config.yaml
n_layer: 11
d_model: 128
n_experts: 128
experts_per_token: 2
d_expert: 112
d_shared_expert: 0
activation: "gelu"
moe_layers: [0, 1, 2, 3, 4, 5, 6, 7, 8, 9, 10]
router_score: "softmax"
normalize_top_k: false
routed_scale: 14.7
balance_loss: 0.000276
balance_bias: true
router_logit_norm: 1.0
init_std_router: 0.00847
lr_router: 0.00105
n_head: 2
n_kv_head: 2
head_dim: 64
vocab_size: 16384
norm: "layernorm"
norm_place: "pre"
norm_eps: 1e-05
positions: "alibi"
qk_norm: false
attn_scale: 0.125
tie_embeddings: true
parallel_block: false
init: "normal"
init_std_qkv: 0.0425
init_std_o: 0.0
init_std_up: 0.0425
init_std_down: 0.0
optimizer: "soap_variant"
lr: 0.00239
beta1: 0.95
beta2: 0.99
weight_decay: 0.083
lr_head: 0.00983
warmup_steps: 200
schedule: "wsd"
decay_fraction: 0.637
decay_shape: "linear"
final_lr_fraction: 0.0
batch_tokens: 65536
seq_len: 512
doc_mask: true
train_tokens: 667300000
steps: 10183
dataset: "wikipedia_en"
Below are experts of layer 8 (counted from 0) of a mixture-of-experts language model. Rows are named router (the router's row for the expert), up (a neuron's input weights, with its number), down (a neuron's output weights, with its number) and show model dimensions 0-127. Each number is 200 + 30 x the weight over its row's rms, rounded and kept within 0 to 999.
After each expert's rows: "comes after" lists some tokens at least twice as common just before its tokens as in all text; "gets" lists some tokens that make up at least twice as much of what it gets as of all text. This comes from a sample of Wikipedia text that the model never trained on. Tokens count by the router's weight.

# expert 34
router,244,216,206,213,261,181,160,182,202,234,186,171,175,204,191,226,158,224,209,167,209,139,227,183,173,190,194,242,217,242,278,180,187,181,211,234,224,199,194,133,190,166,201,161,179,151,174,213,171,217,198,207,184,231,182,198,204,235,297,193,215,206,242,239,221,180,199,166,220,227,154,183,226,227,120,216,209,220,190,205,197,176,220,206,225,182,252,203,222,153,143,178,217,238,234,177,187,197,215,219,208,240,235,216,255,187,160,224,190,204,151,146,205,186,177,185,198,169,224,197,199,200,169,217,204,233,209,129
up1,200,187,168,196,134,235,251,196,161,228,208,161,205,236,247,182,243,206,162,234,205,226,178,160,193,201,235,165,190,237,183,235,200,226,268,148,219,184,178,224,160,230,153,213,235,205,204,246,210,177,216,250,154,195,237,170,223,236,186,236,215,166,233,169,172,170,202,128,181,162,228,191,180,208,214,171,204,147,184,169,174,173,183,182,182,177,185,200,158,249,230,144,240,207,205,219,186,231,225,175,170,151,179,196,203,186,223,209,246,232,189,209,241,260,217,219,187,208,173,189,222,218,219,246,165,209,156,209
down1,170,215,239,185,219,211,215,179,204,182,234,213,231,227,257,200,135,233,152,261,158,219,183,144,187,166,234,128,247,183,204,212,185,256,151,197,198,205,254,211,221,222,222,215,215,240,198,203,159,217,211,169,251,151,184,166,161,215,156,217,214,231,170,243,199,163,184,165,242,239,231,241,177,181,173,171,222,244,188,142,183,162,167,208,181,254,217,189,184,204,192,190,174,188,169,212,223,197,204,222,212,140,201,232,235,200,180,213,236,157,203,191,180,174,200,248,214,236,160,203,199,180,222,198,176,155,213,225
comes after: " the", " The", "'s", " Top", " a", "The"
gets: " ", " M", " F", " C", " B", " A"

# expert 61
router,174,188,208,226,215,217,172,188,177,181,154,162,204,206,196,243,202,211,185,237,206,205,215,185,282,211,237,283,165,159,194,219,227,126,210,199,240,178,165,167,243,210,205,220,184,168,167,201,194,244,219,224,217,233,161,214,158,197,165,198,185,244,172,202,202,146,159,227,145,229,196,215,233,218,214,194,189,150,200,260,236,184,242,209,254,214,165,206,165,193,157,219,197,191,196,169,195,223,223,165,247,197,217,242,164,251,207,214,196,177,221,183,161,225,155,211,161,259,217,225,178,224,150,174,171,197,190,173
up0,211,256,241,259,217,181,194,189,240,174,171,203,147,157,188,167,188,213,206,169,186,192,219,199,196,224,208,228,178,217,204,200,212,210,208,206,196,201,273,205,214,217,264,212,178,172,228,188,244,183,160,148,198,188,212,199,287,200,219,200,173,295,207,224,154,230,170,210,233,149,240,176,194,179,209,178,179,176,238,190,189,220,108,167,196,197,213,246,199,221,171,242,205,198,178,245,214,187,151,209,187,176,185,199,178,183,189,167,213,184,205,223,230,223,231,248,188,165,179,167,191,133,188,191,208,222,231,147
down0,178,172,211,177,236,219,246,239,229,171,173,168,203,203,192,222,190,190,178,211,249,201,204,238,156,266,142,208,169,191,164,221,213,197,164,207,197,193,201,205,212,175,239,184,226,231,220,225,184,178,153,180,158,153,175,221,206,206,168,219,234,267,186,228,144,208,206,181,191,210,227,253,141,239,263,153,199,199,226,234,163,240,186,232,238,244,219,190,211,167,156,165,220,128,206,183,141,246,191,202,220,182,195,175,214,209,215,201,184,187,225,178,191,131,212,236,202,138,233,201,195,242,202,168,197,212,239,211
comes after: " the", ":", "-", "Gr", "'s", "|"
gets: " Grand", " National", " Pan", " Red", " Am", " Euro"

# expert 89
router,205,194,171,177,209,227,201,228,223,218,192,179,208,151,214,190,225,233,212,247,187,255,191,213,231,183,145,198,250,242,219,172,200,167,194,235,218,221,177,152,174,199,164,159,141,200,230,177,185,216,170,205,201,178,159,186,221,229,196,249,175,256,267,184,199,214,224,251,223,191,229,161,141,188,206,205,262,208,179,201,257,240,200,232,205,238,238,231,189,191,223,171,188,180,205,184,167,229,234,230,202,158,162,187,250,198,220,190,258,209,194,169,173,235,172,217,246,224,204,138,199,150,201,196,252,169,143,191
up1,175,165,208,170,188,183,221,257,200,180,218,189,216,245,204,188,203,229,192,204,212,168,269,172,213,185,255,209,165,168,171,228,157,183,146,179,242,181,201,227,154,200,198,227,211,237,162,210,229,161,206,224,202,239,202,170,113,223,199,188,246,177,234,226,207,174,230,193,213,187,212,205,165,236,212,163,201,160,210,179,190,218,181,199,241,167,236,156,199,201,169,201,252,180,179,169,234,120,194,226,169,159,284,220,213,193,250,228,224,147,200,201,222,215,175,177,182,158,159,217,253,178,218,170,210,213,194,172
down1,204,210,201,254,243,157,195,147,208,157,244,174,184,198,178,212,199,153,192,232,183,225,196,219,200,167,190,240,213,193,194,208,271,184,223,238,146,223,216,183,195,251,165,194,195,210,226,239,146,198,228,201,187,238,241,178,235,171,182,233,201,221,202,152,230,185,194,213,147,206,196,176,215,176,226,196,197,229,243,150,137,225,244,210,214,115,248,206,217,251,232,211,207,221,171,130,162,226,154,164,170,243,191,176,192,206,221,168,189,185,219,206,200,179,173,186,227,189,211,135,175,232,182,241,199,177,180,229
comes after: " |", " ", ";", ".", "3", "°N"
gets: " ", ".", "1", "3", "4", "–"

# expert 8
router,171,183,250,162,201,184,167,209,178,201,250,203,202,201,222,240,154,195,211,188,142,216,207,233,227,175,158,219,242,181,210,177,168,206,172,237,218,225,138,181,194,223,177,131,140,223,241,141,166,197,193,207,218,209,206,198,204,194,219,147,148,203,203,183,175,231,184,245,153,210,228,218,216,152,201,221,161,267,205,201,230,208,183,169,225,216,210,191,256,204,235,218,198,208,217,226,215,239,235,229,147,258,202,211,156,255,212,184,161,187,198,149,201,190,216,246,234,130,217,165,219,238,206,197,208,176,231,203
up0,131,176,193,194,184,172,219,244,198,170,202,187,237,240,199,179,275,203,175,186,176,185,180,206,203,211,239,255,183,180,239,210,252,217,239,188,233,173,187,220,194,216,208,176,224,190,228,195,196,241,204,272,193,201,221,205,222,184,208,226,205,213,223,221,187,254,174,219,194,160,169,191,197,192,221,171,173,164,261,210,147,170,244,193,188,179,193,202,142,206,207,236,234,149,176,181,184,183,148,229,198,173,134,290,196,208,227,238,166,228,212,200,226,261,221,212,242,192,162,184,158,181,175,178,162,184,229,154
down0,213,207,146,217,195,163,195,243,198,180,181,193,192,172,255,216,158,206,184,268,211,143,208,259,202,164,242,163,149,242,176,180,165,194,206,170,186,190,127,181,190,224,206,215,219,195,223,167,206,204,176,224,169,218,190,157,230,186,183,235,144,182,232,233,204,195,202,214,196,207,161,236,210,274,210,222,178,253,200,187,218,166,164,207,280,216,252,266,239,224,205,226,211,201,143,222,220,229,224,171,165,217,154,159,165,231,205,208,166,182,188,191,159,186,178,223,218,226,177,188,178,190,230,197,231,210,186,237
comes after: " ", "–", ";", "1", "',", "ić"
gets: " ", "1", "0", "2", "3", "'\n"

# expert 52
router,168,230,237,267,209,194,218,195,131,253,272,182,234,212,250,154,187,209,199,232,208,240,189,217,237,197,256,159,205,171,198,186,193,200,176,166,191,208,155,173,205,181,168,267,146,220,167,216,181,167,189,189,180,203,222,213,181,213,193,203,193,185,203,239,235,240,197,195,185,261,222,177,164,163,203,237,157,155,216,156,171,179,212,163,181,116,219,219,227,229,214,261,192,225,249,208,177,210,179,195,177,170,219,195,204,219,185,196,178,168,168,211,200,164,200,222,154,233,262,181,187,189,249,201,221,204,166,207
up9,233,176,166,201,179,120,193,184,222,185,164,214,198,263,192,201,198,228,194,141,222,201,174,172,186,231,221,184,148,201,223,200,213,230,226,163,179,170,185,188,203,223,221,235,163,172,231,232,192,223,195,202,229,196,216,231,207,159,195,198,167,147,199,191,205,255,226,188,229,205,250,186,201,218,196,183,195,190,207,191,229,177,215,213,198,201,187,228,265,185,124,276,197,156,221,223,187,156,205,215,197,195,163,208,255,187,135,163,274,195,259,181,165,225,142,199,261,207,228,149,216,176,169,241,198,220,200,203
down9,205,199,176,215,199,201,195,161,205,212,210,236,198,229,263,123,188,128,153,231,229,162,183,224,212,210,232,266,200,240,203,206,209,212,210,254,186,195,162,245,194,209,142,219,204,246,237,197,236,169,194,202,257,171,172,239,198,141,212,216,153,208,176,189,197,214,168,184,219,211,219,183,200,196,228,172,230,152,195,252,200,177,196,198,203,191,195,147,243,196,249,154,165,187,204,295,158,209,163,196,199,233,181,199,206,176,219,169,230,222,186,149,188,181,188,191,213,276,169,187,164,210,174,177,202,192,200,187
comes after: "1", "2", "9", "0", "8", "7"
gets: "5", "9", "6", "4", "7", "8"

# expert 25
router,217,193,171,171,246,208,199,219,239,184,232,164,225,145,204,167,188,157,205,195,176,207,213,199,217,229,233,245,173,256,221,201,156,246,178,207,244,242,219,154,218,225,235,175,183,248,183,181,205,179,158,199,231,200,217,208,221,241,215,179,129,246,184,195,163,218,203,218,239,241,169,253,204,198,170,222,194,244,176,165,232,205,186,176,208,232,197,186,223,222,169,185,163,199,214,103,213,226,157,146,180,223,205,155,159,218,169,154,184,194,206,228,237,197,210,158,219,235,222,217,208,231,248,227,206,201,136,172
up9,216,158,182,170,238,229,239,282,154,193,147,228,219,223,162,218,190,195,192,239,191,163,180,149,217,197,207,216,214,178,239,207,141,249,226,209,165,199,211,204,224,187,189,252,207,216,251,239,155,175,227,207,228,241,214,159,160,171,205,175,210,197,201,281,230,171,164,230,161,158,180,231,210,209,250,194,197,190,212,221,234,201,185,215,221,146,225,225,150,164,216,196,186,169,151,175,182,213,226,189,218,174,233,192,231,173,241,204,185,126,155,231,168,197,207,195,210,193,176,223,204,191,205,228,210,154,225,153
down9,207,202,220,194,270,213,221,216,169,195,191,197,232,172,125,191,193,186,160,232,238,217,173,200,222,196,237,191,178,195,182,236,202,218,244,164,170,224,210,171,205,249,208,240,220,241,135,176,198,183,161,243,172,187,188,187,227,151,197,150,150,168,230,158,184,202,159,201,194,237,214,186,249,232,262,150,178,163,217,212,220,195,210,209,162,195,233,231,162,224,193,193,204,182,232,170,197,225,280,141,198,207,197,162,185,182,191,208,226,206,182,263,144,274,192,168,210,232,224,164,197,189,167,223,222,196,209,215
comes after: " ", " $", "1", ".", "3", "2"
gets: "0", "1", "5", "6", "3", "2"

# expert 1
router,216,201,189,185,215,214,184,197,244,175,213,186,232,160,213,172,147,237,187,233,239,205,219,220,183,209,190,192,215,228,219,203,187,208,172,160,192,206,189,209,195,228,191,207,168,230,206,200,245,222,152,210,217,198,195,197,227,188,207,198,227,189,266,182,155,165,164,140,232,223,202,156,218,185,185,168,234,147,264,190,129,195,168,181,224,224,143,190,181,148,228,179,131,272,209,202,168,177,199,216,133,174,218,222,175,162,251,184,185,232,206,199,244,248,211,221,264,179,202,216,133,242,175,206,188,230,220,237
up0,208,156,188,185,258,224,193,209,201,184,211,253,254,252,206,190,194,215,219,198,174,213,178,201,233,148,160,208,185,232,165,186,210,157,229,175,198,151,167,246,224,187,176,188,191,145,232,204,195,188,230,177,202,220,164,144,168,179,185,182,198,229,143,216,184,187,192,188,183,195,180,227,198,246,177,222,233,231,169,198,192,216,220,144,140,247,233,122,158,173,243,179,249,205,221,204,207,208,246,246,224,186,206,196,215,199,190,233,209,183,229,223,171,206,215,185,172,143,181,211,212,200,238,124,215,226,283,176
down0,175,192,184,255,213,162,238,213,216,201,180,208,172,225,169,179,164,155,210,163,132,223,174,210,209,204,207,162,183,202,278,226,205,173,197,198,209,173,202,197,165,218,216,191,195,248,166,134,198,202,219,212,204,164,193,176,203,181,197,198,241,179,171,218,168,274,232,219,228,194,219,252,221,243,203,220,176,256,231,219,214,189,182,200,174,224,232,196,253,267,139,207,232,205,160,223,188,198,146,256,201,196,188,234,212,165,194,185,150,185,220,148,168,212,211,250,157,164,224,161,203,169,161,263,228,199,201,200
comes after: " was", " is", " were", " be", " been", " are"
gets: " based", " born", " located", " died", " held", " came"

# expert 104
router,166,248,175,159,215,213,228,196,247,250,165,197,194,201,223,183,178,206,160,222,189,166,218,198,267,168,219,166,138,224,202,186,207,195,227,211,214,227,209,261,236,236,235,215,234,251,161,223,178,238,151,180,220,162,173,208,132,173,180,187,136,193,177,216,206,228,196,192,201,216,186,217,222,172,162,222,255,185,244,201,214,282,202,226,199,233,198,208,174,180,152,161,229,231,238,142,203,155,190,223,163,186,157,211,180,212,216,217,157,232,189,173,235,211,212,195,212,213,211,173,164,158,246,183,234,208,177,219
up1,163,195,210,174,239,141,228,174,153,184,242,270,206,140,224,240,229,183,205,169,204,150,187,250,215,157,198,173,199,205,299,251,193,204,216,191,215,148,214,185,176,248,164,190,188,227,190,258,171,187,192,183,138,222,222,221,208,160,195,173,199,221,199,153,199,177,223,177,189,164,226,204,279,182,199,167,211,199,192,161,227,213,202,175,228,191,182,191,162,217,172,210,212,216,218,149,192,243,196,219,242,171,174,243,228,178,179,253,176,159,224,203,160,187,208,219,241,206,178,228,193,231,170,218,192,218,213,223
down1,209,203,243,191,191,209,193,197,199,265,201,220,197,213,189,166,176,177,222,150,240,224,179,122,213,166,216,229,225,208,178,211,240,222,164,218,155,197,208,224,200,163,210,197,163,140,171,162,214,157,218,193,206,213,251,217,176,174,142,232,148,189,280,263,217,220,236,222,253,183,151,212,117,201,195,185,237,226,205,175,241,241,165,237,178,212,225,198,174,217,193,167,208,170,174,184,211,199,193,295,208,214,209,162,188,182,165,198,181,211,265,210,189,197,212,219,181,209,205,210,198,193,220,184,213,170,171,186
comes after: " |", "|", " Total", " median", " Votes", " Registered"
gets: " Total", " Candidate", " hold", " votes", " Votes", " Turnout"

# expert 79
router,188,210,182,181,212,145,188,201,201,165,196,167,160,157,213,194,224,234,147,210,239,245,222,204,235,178,203,211,152,161,215,228,249,197,201,177,248,139,239,208,205,213,208,209,193,128,235,193,189,218,274,198,183,162,251,226,158,218,204,224,213,224,152,154,181,195,163,208,195,201,229,235,242,209,183,205,164,225,202,142,169,220,214,240,170,183,230,202,243,248,180,187,222,167,220,154,189,196,162,163,215,240,177,248,231,177,223,197,228,210,215,203,227,240,168,247,208,150,132,199,154,196,230,226,207,219,187,184
up0,185,176,183,198,217,261,204,197,241,191,237,196,253,207,277,172,215,151,193,223,220,214,229,195,188,231,179,165,185,229,157,231,206,200,225,198,224,200,246,187,196,151,196,185,246,190,187,177,214,184,240,207,204,197,192,174,238,215,211,148,214,206,223,193,245,153,188,218,166,235,190,262,180,184,198,191,198,169,165,217,289,216,212,202,173,185,173,165,262,196,213,172,197,244,200,162,154,194,180,142,173,211,162,160,212,163,279,175,267,174,195,259,165,213,170,186,161,209,214,164,196,197,197,154,210,193,206,183
down0,182,204,202,208,182,246,197,196,232,182,174,217,237,174,223,219,203,269,180,219,224,152,169,172,168,239,244,201,259,204,178,142,171,198,197,175,178,162,165,215,226,236,208,207,245,210,200,176,225,152,176,187,238,183,156,172,176,252,177,190,202,214,186,162,182,198,195,175,205,223,253,171,258,188,165,195,175,190,183,159,148,170,212,144,210,214,226,204,151,256,198,209,216,262,248,282,213,212,269,222,185,180,183,218,176,210,183,236,187,228,141,182,189,226,185,188,204,201,219,244,228,216,235,161,195,208,205,164
comes after: " is", " was", " as", ",", ".", ".\n\n"
gets: " the", " The", "The", " is", "'s", "."

# expert 111
router,178,239,206,247,164,205,145,152,239,239,206,195,186,185,207,266,222,247,238,165,182,216,165,176,215,195,175,207,236,228,278,232,152,163,148,219,234,161,205,176,231,173,165,185,161,229,227,177,174,185,241,202,193,237,125,200,247,214,196,246,190,202,221,190,178,216,191,206,170,118,189,217,213,176,196,190,218,199,160,197,221,246,163,211,164,220,212,248,262,190,180,233,175,217,217,204,206,184,169,208,169,181,199,200,246,188,204,181,212,221,178,210,200,184,151,235,224,211,220,170,185,212,226,205,222,156,191,267
up1,176,187,202,203,224,176,183,214,196,181,190,265,217,238,200,162,222,200,155,231,235,227,228,168,173,213,232,166,208,199,214,225,185,250,271,207,194,189,240,188,180,216,249,214,208,195,220,221,231,170,260,224,182,146,154,196,191,226,172,144,211,213,143,233,190,216,164,174,146,189,225,197,231,193,219,186,219,176,205,231,156,187,165,243,188,175,176,158,217,166,137,140,210,222,180,225,117,216,149,179,207,242,183,202,170,218,224,172,165,203,220,215,161,182,253,236,208,187,217,220,178,177,164,226,142,225,214,192
down1,194,240,125,214,232,217,207,188,166,177,209,162,231,200,233,189,209,241,178,213,227,186,165,232,189,233,197,180,175,166,199,196,201,165,206,163,241,180,251,215,185,212,193,193,216,244,278,203,182,213,221,185,185,170,176,243,213,173,203,199,212,229,180,196,190,167,199,172,202,188,158,209,240,164,226,135,229,220,221,108,172,157,215,207,227,239,209,215,181,250,189,236,240,220,133,245,197,217,208,154,186,206,189,240,238,243,191,147,228,195,238,223,174,191,226,190,145,234,154,227,156,173,187,234,173,233,199,224
comes after: " |", "|", "2", ";", "°S", " September"
gets: " ", "0", " (", "1", "–", " $"

# expert 47
router,214,182,185,174,241,206,218,273,221,158,182,206,147,215,156,179,230,206,232,223,199,177,235,164,211,226,190,232,227,183,154,174,237,180,179,232,139,225,150,238,222,219,195,210,216,199,233,250,228,243,169,213,200,170,203,190,139,189,226,190,196,229,199,194,250,129,207,200,204,203,199,191,163,196,261,178,225,199,200,173,162,180,210,173,205,238,109,185,147,248,247,223,185,224,188,203,206,175,196,184,199,165,219,178,181,227,199,188,210,179,205,223,212,140,208,177,175,252,176,213,214,248,178,211,133,256,211,204
up1,180,218,222,186,171,167,213,253,202,199,231,242,187,188,214,156,202,205,164,181,209,224,201,216,172,197,218,174,209,229,219,180,212,223,178,149,224,239,201,182,261,204,258,167,220,234,133,197,209,179,234,136,193,225,139,145,198,241,185,155,268,219,220,206,149,260,167,237,221,163,147,220,209,151,202,220,198,175,197,148,209,165,222,197,165,182,209,235,196,165,235,212,210,229,197,180,205,218,243,187,210,177,214,217,190,197,181,217,159,229,217,172,200,235,157,248,220,156,177,162,198,142,165,217,207,253,170,194
down1,214,225,201,174,193,210,260,200,225,209,237,174,206,239,231,183,236,222,173,209,202,196,157,208,172,219,188,188,203,196,191,172,222,184,219,192,215,203,228,205,147,199,229,189,204,242,171,206,236,231,212,164,177,207,177,156,227,197,198,165,168,217,160,222,176,244,114,173,195,216,169,240,206,223,156,181,186,234,229,149,187,166,221,201,215,153,192,193,205,201,208,137,208,194,176,293,228,221,191,236,221,211,168,199,237,196,186,180,104,241,188,180,202,199,203,183,185,191,205,157,252,230,165,221,261,288,222,179
comes after: " a", " the", " and", " to", " as", " was"
gets: " part", " man", " character", " organ", " cre", " form"

# expert 69
router,192,174,257,193,224,139,179,194,192,193,200,248,196,224,214,134,244,173,259,209,204,188,209,212,189,226,227,173,170,193,224,197,223,197,205,236,145,190,213,237,166,205,222,200,167,188,203,200,215,235,234,165,159,192,250,179,176,178,219,223,219,190,202,208,190,214,215,186,177,172,200,192,210,173,192,209,150,286,195,185,210,160,234,161,202,256,149,242,232,252,221,144,177,236,180,214,179,240,151,235,156,196,196,223,148,216,166,205,216,247,233,153,220,196,239,161,149,223,185,180,219,130,188,226,189,218,229,218
up0,201,230,184,183,195,162,193,236,214,257,253,169,185,244,210,166,193,111,153,140,159,207,178,179,239,198,212,176,216,214,245,174,197,192,177,221,195,168,171,180,213,234,196,230,210,214,214,161,186,208,225,277,184,195,241,252,205,222,220,181,199,195,145,146,198,217,171,209,253,243,201,153,202,185,249,178,219,207,181,244,192,195,215,227,150,213,139,228,187,187,234,228,190,173,215,188,211,197,180,200,232,174,190,232,188,159,250,130,202,181,179,226,151,190,197,239,241,184,213,208,214,239,248,235,201,218,195,230
down0,233,220,177,142,226,238,243,213,224,208,216,208,218,231,202,162,151,251,238,216,189,222,161,226,200,223,168,238,189,205,183,187,194,212,207,177,165,183,174,181,191,226,181,201,180,288,205,248,105,196,181,146,189,184,174,130,224,174,176,219,229,156,244,216,206,179,187,164,162,232,176,220,180,234,196,215,181,195,180,213,156,185,201,171,179,237,206,156,268,209,188,189,184,210,253,171,237,218,154,189,172,215,217,151,221,205,256,188,171,192,225,203,203,241,163,189,215,202,232,187,208,188,204,259,244,202,221,171
comes after: " the", " of", " The", " by", "'s", " former"
gets: " University", " King", " city", " State", " County", " Queen"

# expert 31
router,233,204,251,161,193,236,147,189,175,222,170,235,213,214,198,216,238,170,134,219,110,209,170,199,202,185,205,163,229,206,184,199,131,224,219,239,202,237,170,164,149,197,209,180,187,209,207,210,177,168,165,208,209,186,181,168,163,199,148,230,178,190,244,193,189,163,203,227,212,235,173,237,142,187,200,252,234,250,179,161,202,205,193,239,164,242,232,167,222,229,259,179,153,248,206,153,183,173,204,218,155,233,171,191,200,251,162,207,220,238,187,175,216,207,225,194,204,190,240,233,172,195,243,221,209,204,234,201
up0,164,223,216,219,239,175,223,165,222,218,248,203,205,234,155,147,234,207,218,189,206,198,162,195,160,207,230,204,194,188,160,192,205,183,188,266,233,167,208,260,245,196,126,196,213,171,185,187,211,204,193,202,241,154,120,254,215,200,178,160,212,223,224,234,184,204,236,184,166,220,247,173,241,216,176,182,190,142,148,194,248,220,206,215,222,162,233,201,227,202,206,197,189,218,239,264,232,128,201,241,172,233,175,187,191,191,165,180,227,136,212,188,183,198,206,191,195,201,175,231,183,146,224,207,176,184,224,241
down0,207,181,190,188,178,205,213,170,155,213,243,209,212,210,256,159,195,244,173,213,205,214,195,215,192,163,216,230,165,167,191,129,221,209,179,196,209,202,237,224,175,258,236,206,185,244,207,221,232,219,254,194,193,214,199,155,181,212,171,198,267,115,165,201,187,175,251,229,217,207,281,176,203,177,181,182,215,174,247,204,206,138,198,155,159,192,192,217,205,148,184,221,181,146,144,259,216,215,189,225,215,207,206,224,233,195,213,233,219,168,165,251,161,183,159,172,224,205,223,167,241,176,178,202,225,165,223,195
comes after: " ", " |", "″W", " /", "1", "″E"
gets: "0", " ", " /", "3", "1", "4"

# expert 100
router,192,180,206,209,167,240,227,209,210,209,205,193,245,164,223,245,189,210,227,264,203,261,207,251,149,225,190,186,271,214,186,175,190,214,147,211,187,210,187,159,242,225,166,181,166,221,206,191,165,233,215,160,227,195,213,150,215,200,160,183,194,194,212,197,183,215,209,227,255,254,193,159,155,203,216,204,189,240,215,200,164,219,174,217,152,205,182,198,243,199,186,231,168,195,138,248,214,241,193,232,123,214,217,163,181,204,227,210,209,222,183,167,224,186,175,227,185,230,173,177,190,162,170,150,176,249,255,270
up0,169,235,202,197,232,153,194,218,221,198,209,207,207,219,208,228,231,190,156,233,224,208,196,194,211,180,264,146,183,193,234,180,227,183,233,200,211,167,242,257,164,261,195,162,213,196,202,171,212,183,161,204,179,224,233,226,174,182,213,190,212,233,155,218,168,198,181,200,225,202,226,197,205,264,243,250,150,162,220,202,298,151,200,131,173,204,212,257,190,202,153,153,189,192,207,195,195,222,191,196,221,212,164,248,154,206,219,173,225,184,240,166,177,153,147,187,228,198,223,214,150,138,198,187,163,197,200,201
down0,198,213,212,236,145,242,226,220,170,199,191,185,247,235,202,193,219,178,187,184,223,226,160,211,221,185,200,165,222,214,215,217,215,207,193,221,224,139,215,190,200,168,256,225,184,186,190,173,168,172,187,171,204,204,202,176,140,194,201,241,235,185,181,242,196,234,177,234,156,169,191,251,216,240,254,179,183,208,190,225,190,205,193,247,177,156,165,186,164,205,191,201,230,196,178,303,203,191,169,187,158,198,135,191,157,223,217,214,202,169,165,256,187,230,239,163,183,244,193,241,242,223,175,145,205,149,272,185
comes after: " (", "1", "(", "Am", "–", "/"
gets: "2", "3", "9", "6", "5", "4"

# expert 29
router,206,209,175,189,187,206,201,215,187,157,220,220,181,206,203,199,188,257,222,180,210,216,155,147,177,167,213,236,199,126,131,167,209,240,188,222,149,157,226,181,214,248,259,191,218,182,207,179,221,142,129,205,177,184,228,204,206,209,174,154,191,182,201,229,212,238,244,195,209,244,237,276,163,228,173,209,183,176,165,187,199,182,202,206,187,161,244,229,158,172,239,224,238,198,209,173,236,151,185,174,214,199,207,238,218,194,204,208,194,184,217,216,187,218,151,133,217,207,204,206,214,249,234,184,155,164,145,244
up0,152,204,204,201,236,243,152,238,213,205,193,232,224,191,206,245,211,201,189,170,148,218,238,195,180,267,129,239,111,186,232,198,154,189,250,238,241,221,227,190,177,223,200,256,143,180,211,235,179,193,208,180,163,195,229,258,237,169,180,267,203,172,181,202,192,209,194,199,202,153,203,205,195,207,137,221,221,188,205,214,199,228,155,212,183,206,196,184,202,152,219,169,222,191,189,183,223,212,144,199,158,214,180,177,218,245,181,174,190,221,191,162,246,172,248,216,202,139,236,180,197,192,224,219,216,163,229,204
down0,169,209,159,196,189,160,212,219,162,150,160,146,235,233,172,187,197,132,223,195,270,178,146,241,247,259,174,241,194,234,203,228,229,199,247,176,198,238,201,204,196,150,204,243,217,157,147,192,212,230,201,222,177,193,199,197,231,154,189,199,216,251,173,185,251,231,201,233,180,218,174,198,168,231,168,236,202,175,230,206,170,175,237,207,174,189,155,176,217,173,211,229,180,205,208,222,193,251,267,181,197,165,214,233,187,153,175,168,213,222,208,181,166,206,237,209,173,182,173,235,208,168,184,258,210,184,169,242
comes after: " |\n", "\n", "1", "3", "2", "5"
gets: "|", "-", ";", ":", ".", "="

# expert 54
router,198,181,191,215,175,225,196,149,177,176,285,200,211,148,207,193,178,256,203,253,173,164,190,199,153,202,129,188,207,142,218,217,196,204,155,163,224,207,208,186,202,168,154,180,160,196,174,176,157,142,181,166,243,167,214,196,227,221,164,219,189,192,205,239,185,229,250,233,204,214,215,195,189,225,219,194,221,243,154,139,231,222,200,145,224,231,190,203,200,210,178,234,197,206,181,243,202,249,233,186,173,265,254,157,228,208,227,229,148,210,183,179,217,217,202,225,216,203,258,203,183,253,183,161,220,195,193,194
up9,197,249,248,185,151,237,179,211,202,235,172,219,186,205,167,222,156,141,208,217,204,166,170,224,257,171,227,219,233,239,260,179,216,181,151,204,189,267,205,254,147,215,206,196,226,194,168,172,187,250,185,208,208,255,204,164,179,210,170,258,211,193,177,203,220,210,140,139,204,247,145,206,196,177,212,227,257,191,200,190,143,234,206,203,147,173,204,194,176,175,241,208,186,160,239,173,178,190,188,202,225,196,187,157,204,207,220,207,188,211,270,211,169,215,173,248,212,221,201,151,193,207,243,196,177,207,183,192
down9,151,225,231,178,192,155,171,223,203,243,197,184,207,224,209,217,185,223,183,191,137,187,209,184,186,190,218,205,217,215,290,152,200,168,215,219,215,181,213,235,195,197,237,197,235,203,198,245,187,200,175,183,198,215,176,244,171,198,166,247,221,225,184,187,205,202,224,174,237,153,209,220,196,109,189,246,207,199,156,163,146,238,121,182,166,221,254,212,210,196,225,169,172,210,181,281,175,215,180,197,183,168,177,246,213,206,181,175,192,199,197,143,198,212,177,275,230,199,250,152,198,196,220,222,163,178,213,211
comes after: " ", ".", "1", "/", "2", "3"
gets: "3", "5", "4", "2", "8", "6"